config.yaml
num_hidden_layers: 10
hidden_size: 320
n_experts: 160
experts_per_token: 3
d_expert: 224
d_shared_expert: 256
hidden_act: "gelu"
moe_layers: [0, 2, 4, 6, 8]
router_score: "softmax"
normalize_top_k: false
routed_scale: 7.3
balance_loss: 0.00421
balance_bias: false
router_noise: 0.3
init_std_router: 0.0157
lr_router: 0.00173
num_attention_heads: 5
num_key_value_heads: 5
head_dim: 64
vocab_size: 8192
norm: "layernorm"
norm_place: "pre"
norm_eps: 1e-05
positions: "learned"
qk_norm: false
attn_scale: 0.125
tie_word_embeddings: true
parallel_block: false
init: "uniform"
init_std_qkv: 0.0538
init_std_o: 0.012
init_std_up: 0.0538
init_std_down: 0.00602
optimizer: "muon"
learning_rate: 0.00136
lr_mult_o: 1.59
beta1: 0.93
lr_head: 0.00773
max_grad_norm: 2.0
warmup_steps: 200
schedule: "cos"
final_lr_fraction: 0.0
batch_tokens: 131072
max_seq_len: 512
doc_mask: true
train_tokens: 1376000000
max_steps: 10499
dataset: "wikipedia_en"
Below are experts of layer 4 (counted from 0) of a mixture-of-experts language model. Rows are named router (the router's row for the expert), down (a neuron's output weights, with its number) and show model dimensions 128-191. Each number is 500 + 40 x the weight over its row's rms, rounded and kept within 0 to 999. Numbers have three digits each.
After each expert's rows: "raises" lists some tokens whose logits its average output raises strongly, later layers aside; "comes before" lists some tokens at least twice as common just after its tokens as in all text. This comes from a sample of Wikipedia text that the model never trained on. Tokens count by the router's weight.

# expert 16
router:542444504369459491557527464422450458481544470474454535508451481567429479499485470580506505512557440509457465455563542484527541468491478473454480483477582454521465463463547483506441543412538494
down0:430493463539444531457497566522514415475472568508440420462443457516526520515540533452514545543461485522496511479560446525503462536497486501508532459450444477519566490533474504535515525474460507
down1:510550473482531517520596523480479480479473504498443429454509423495533509526497488468520454464522478451497514468536526482520462511462516526502478491567485467502519449516486392442476475488527549
down2:498478467549479564536540510504490516511483450533411554466523487520478498479477476507500526469536477498470470407477522432493487479500516509523524495511512493503452506517552459496525486501527502
down3:523476550567465433516489490474561506479456525545362539408504578439504482539471517485540478518552511479560448504468502475475433491431539527540456500484443499513493477449489488465479538494472500
down4:510492474531568486491514487543488507469473471510544460525481577495487532532466470528560533540517468500483485489427502539496525550534559504575482542477452484538507432474488532411532454458543528
raises: " as", "\n", " including", " but", " and", " with"
comes before: " and", "\n", " but", " \"", " the", " which"

# expert 82
router:483523503485454457490516485559473524533481488483520391508544496496553441516534527476490490456462449494447517498535512482491513514500492540562492535480496482488554538478508506519452444474556485
down0:538469544463484517504534458473507464563505536436540471511535535502466390505525510542510444444446556401551561464522627454446508466503513503522479500455498506460494504420490480486543493474498453
down1:511441496498489538519493455539482444455528458491603445528567523599567464422507559502550492466434483432478542513493493465516465517467500486461481483477462519487539480487519485508524503565494463
down2:527504552541519524574571554486503505467473535468473484445485517468490450568515472442520529440441465536532587484495470513513539433446521422520500407514539526446519507540479513451482503464499490
down3:522488443553544471546513476515535555494525534447534481538470466467535487487453534517454492540518481503581476460458619532531548475497557511500474507490475538522519493460466490472545490463464466
down4:502463465518495512502530504497477534498522472512531499494564444487382504575517484550462536474566506471433508494504488490443460458513477565457544540493527582470497513601515537538574450507540474
raises: " and", ",", ".", " of", " ("
comes before: ",", " of", " and", ".", " is", " in"

# expert 103
router:477544496483467445452466520436491510480493462459543508540485462522545489470522430571516500461542553406544505469482490507527475479499462579463488579596513529521493441489494512442535558520532451
down0:586441522502460403513450457439528462450460457537514492445537518441469503436482523539507434508506517575564502472517560558446477466532490450477455541551468558501441490471524502535548477523468500
down1:466459505583555485493503475470417544518531523533569515480548462502519440490499466507518459465515500501489499492509550542531457483571544409460516518611456434449539505517567502444529449522451523
down2:456495524436433511501520479455470493465546472541492526491497523496488521476513508447509480531435461494434492509491488555498457524438566494559455523509567519477562477567488554519566448501500493
down3:451506546520483480493544477510487560530491520506462484527495544539547496435524503463598476524496474481487517487537471487510439478438412482515501485510531555482497430482494541496579450472446626
down4:560506562564502485462483493483474483549475479473524484471511516547499521508550511505535452478560527573481567512612479479549567501507482478476504577467442535578497446478449488523572498493537506
raises: "1", "2", "ound", "0", " in"
comes before: "1", "2", "3", "6", "7", "4"

# expert 78
router:458547493539492465425560535510529537454469507485431586509503540565577451506482556461558547498553454447474513512509511470591483440503586491464479464562451496512528483503435537484540529518522458
down0:564538496512550423514497529511468516461544461528539481510522517514467508526507510521398529535562422556491522454400527533539499428516454566524479535508456439551495500475534501475430483548506526
down1:504507474525482523524483493488491519491390455522517519532502498576534394475442498509530557482594535549525506559466473496501458553498488509518575490510516510478466548524426517549453481521512510
down2:555483461483475456490457494525473587500439465534480489537489541422500447520507559512590461514536565479449506548534469544423518419521436521467514536511481538605419493434513592436462546522498488
down3:457504490512482486517450458529436504532491537490510496492506527595431449507489481480499450487499463537473589535484477492461429451444548475532454487477538547499381485426532478499475471448484535
down4:463496517468498447585470525502541601502465486527439573495452582536508532508466567485478515526429485547545516478473486463526477509448528539438512570556502479431505486561499449553424496463486480
raises: " status", " statistics", " History"
comes before: ":", ",", ".", " of", " in", " Championships"

# expert 58
router:472501514497446559472551550487520528507419555502555554462452474518505536476496549506501424510456552541548538468542487531508472513483524514490483551535495481491417453483527518462483396513494545
down0:557486450541517473432459479477467604496527506528409550486549492499534444524476489473526524471444492472459517447485451480498501462480498572537471513496480449446489471548624462503490463541503562
down1:473417526462450465510558539552505495463506466460454522487451574415511520527557493584482562544483580535435501516467515446534557500561485538427475543515518494447522533493497512471480506479455506
down2:478585527554482518432487494577485509565415497543504515534505552485517528515464490524541461488490450447454500486520518426550498512503528528477553504508475547514491417503549492471513554494522452
down3:426533515523459467433492529498468503437479534497538509497502456462458462455435509508521500481485460574430466625484493504503538484492459446456539477548494563538519612551444502498490505497526525
down4:539523434550527517531492505488441465459484480540484480410562450512475516549529513569434515559484479535492600507495492497521500474443513500458524538533540531484479491570584561466500459481540505
raises: "eal", "otal", "estone"
comes before: "1", "2", "3", " |", "4", "5"

# expert 140
router:547467434389453480557500514441487523491469482510520505555491503562454520471481487551468558469540482420456471568574489446464464447461500474446494564466510505469444507492423484437438549506480496
down0:532589524443541468511488531565526502523538479517475484451470544462486500480514476591561446479507389477502515487430500486512502445444477517513544562487453509499417510490532495523511501565497482
down1:571470505505472383524583473512527479515484474464586500501507463528524469444499473471507498521524478576528444461468484461493488493495524533459479527436566495446463433550539497517488588514515424
down2:541557561570525487484505529536473476537535488451519445474519516503484506485497432410504430438518516479484540562483513534570543515512465563508420492503493516563549491559422441477560447498513473
down3:497528515519420481523495548516563480504542472516495538522584556567508535498504516548498543507480530488532518498508563453574451501487461491516452522555559532543444491563457472484567464526534456
down4:401544564457514529498412527508510443508464520482478534487569477492575500510468411487491407517510524493547519483477468448589527468528541508458499522484471527551560449447531467505524468518565479
raises: " and", " ending", " who", "ety"
comes before: " and", " which", " but", " with", " where", " including"

# expert 132
router:529403478376481476486525463444467503472579447448454432595464519599437542474544442518478486478537423490455466571526551560508498475454420478456497451513508458488420456484444495488453552527451516
down0:529552539512536467519568501490476504507493474460493418539458515486512492483546495421506412494498484521528513541556480460543472531427569520461413515479580455478536551500440492446469562577542563
down1:494515498493513544453559527464482494478448521473462602484574515472362467528553501516498569554481573457518419406583547532497508476481499442425536498504493414461493487499551538473543535444468583
down2:440571520535463495513468513582496530475431438454427421523507458401482477510533461486488500519485567519516413496525502398474450498512577523523489450487534465539503553582566496528517536484533516
down3:529483483524467483576457535463494539465490482465506506480487432530485456579449427519402490478509527505511471544505482556469550580457520489559462485478450506506556465479477498495487512475452447
down4:469498501454439545484522487536541463515457454515553569506510501520478511494509428427490445495462529530474530408506444526469504497473452483452505560497472443472537570455483528480537469396446510
raises: " after", " when", " prior", " while", " before", " although"
comes before: " the", " he", " and", " which", " but", " it"

# expert 104
router:478489530463532472504488500471561417512495474431577514546481512583519459482468511564482510455523548590537577496500483432542462554500529530552475557550463491550426477521515560469504511503491579
down0:483629484571473480466509476444435496532484496485519517562441519495477557478574439577540439537525506523555519512506464513520469532483483479514524516563511516517533451426462565480506418514526485
down1:526532524538505507558458556501443475512518531423503431522424511524493436471474423482419541496507548518546493498477546498450408488506530582459506502451539519578501476503521496491546480470495448
down2:485498475527520525497570466559503567494578550479467481466450497515526435457522519463587476462549549441522423524455410531502518470534482463469537521473497484493472543536421508494484476496505609
down3:462506429551527480451499439484492513534547516535449546540536558437455520476430557490522523490490520511554524425481508517469490535505447520548429502557572487492545532528564526502494441405525508
down4:488506463517540538477522465519478529458506506432482565523506558492510497494403504502537573468453479508485505521481425441514440493515559547563532497500525515500532485399523535452536547516524503
raises: "eless", "anton", "ora", "oration"
comes before: "1", "2", "0", "3", " |", "4"

# expert 51
router:498476510492464519470402509510474437530531475472520451549434463565497481532476475474511583428545509546491473517445453510496519469528452538597486494504505462498515462437439474538533486510482456
down0:610537546472532456466556431506439501443455558558471517511608532543579486542551523479473558528499528537495405513510471578516447466504509501519479556473474536527458480480559555587486414430502486
down1:515511555464507430465579466500490449482505546503427525590496496515449543472548539491435428448502519543500514431477473486510493533506442569465518480430531459455557547452451596483356518522524522
down2:442476514450484523519538460495477487550525497592552502527491470493463538445480552594504520495586500494475488409540495506521417455445506504565498497485527532527488553530431545594541461498515501
down3:529420479555466443508507477430477415532553467432597553510510549589472481453475496474457550443381514489471505559475539526498517549517498488557450526510465510499480445493414518479515525534543509
down4:499530496453503520530479465526603509498492481511534466523517460486522493540510518455462444585463506521419450490493575565511511453502506527496495574515519536476451528444465505453534410519538451
raises: " h", " r", " disp", " res"
comes before: " been", " a", " not", " be", " used", " also"

# expert 116
router:509541480530466551476519531488488552484436423541501477417533513538602491535556475419442441524487436493507472467491539429528525473499524445521471525447544571445502466534528504519403454571395483
down0:575557592495537529436497510515539477568508524511485417532500394461536486560475466447462534483451506569573469524474471555440485544560510501557414502488439491513488491482516494482478504506497477
down1:448505463598557487518542536480478470562495510478563462512553531561542458444530499476522495450537456425488494521457496529525483435588451488531506548500465415480577534600540415454557515534517508
down2:528443499545517514419448509457466458509506518525484528512584600486485548536502488433554528438490524526502454532468542505584486512561546496479488519540469547541550584457487474589497507486479418
down3:430480505428463604540568455534546488465409448515487479529460477547554540473532514513460492489508436501479523509446503509446566494520450538525592493502385473470524510489416490502484472496485486
down4:506479516443467469511503465472459537570495558557443490504472437482447546502459425519527479504422460476486530523470478454472427440521473398397547498482514551452456468525492581579543491562520505
raises: ",", ";", " (", " and", " |", "*"
comes before: ",", " (", "i", "a", "'", "en"

# expert 96
router:526478504509541492432442485516545481508533468512435459528455534494449442459445556513443462530447478564512447524510486494427508516480457489525461493468459483467508441514515517555482529565470534
down0:465476504505501524539447446494461511543501574481482425524510524495485480456581523465486498487404487520466448580504494482427522479548513447563455484491557516597539487468510485510493466536502530
down1:527493465479568478507449481530464466474490508545494456498545476540435560502505470522550474517617498497499445605490459570512485480604585461526483542471455522503461496496500439485483457570474477
down2:519502489534491483528407519484547529509380477516453541501514440546570537546466533543528481513476444490434576463461513524509529529477552491463491465496488595501501468453534518495454535476530514
down3:489538441485521476519462529551463497499496611433510507521483471448491470498562511502504437558475447499456490544544481561480528326499547500482441567498515577503405577521450508478513514548533503
down4:457523520505524501584558462489516580439511467392488472510483499517457479504511503533441481505532543432463538525491476494488487501495457561447560464523413528559595549497483538465548554538549443
raises: " roles", " ====", " works", "\n"
comes before: " |", "\n", " (", " and", " –", " is"

# expert 135
router:517477456453496445477433542515468482454505498527532487433480480500472455510493499478504552442502524505522383530493465527464554442496535511533487493497518472475486452429460470496541439455510565
down0:540506571460515582491511495446523557509466469475472498546403578458467505552502453458503436513501433487440493579490497531491524485587529467487479469535516497454499480423492604533472518515427417
down1:391500475550482462509513542533515523486470519493577533503513522600489450452476544493421484477483433529523537523492508424488510544551541390564471516467488410529451508553511544492540562517507471
down2:578457479531534442581472548447565535554528534551529511597506447527499535411510493529427490471608562519456532547469530492487453488437491557523532468516491545544526470497526539445471491451457511
down3:529486519471532526442499491478454466512484489481508458507547449506512587524485486510570496457573465515433505469532503524515491478517431496524524444522501497519515522600482542466475542461470473
down4:484491500481463416528533501485527507477484452400545512473563509578552578494419552490571506405576555469491529443560478509467477478549492500511453476521444516535448486498495566479487543445530534
raises: " being", ",", ":", " is", " was", " as"
comes before: " was", " is", " had", " to", " as", " would"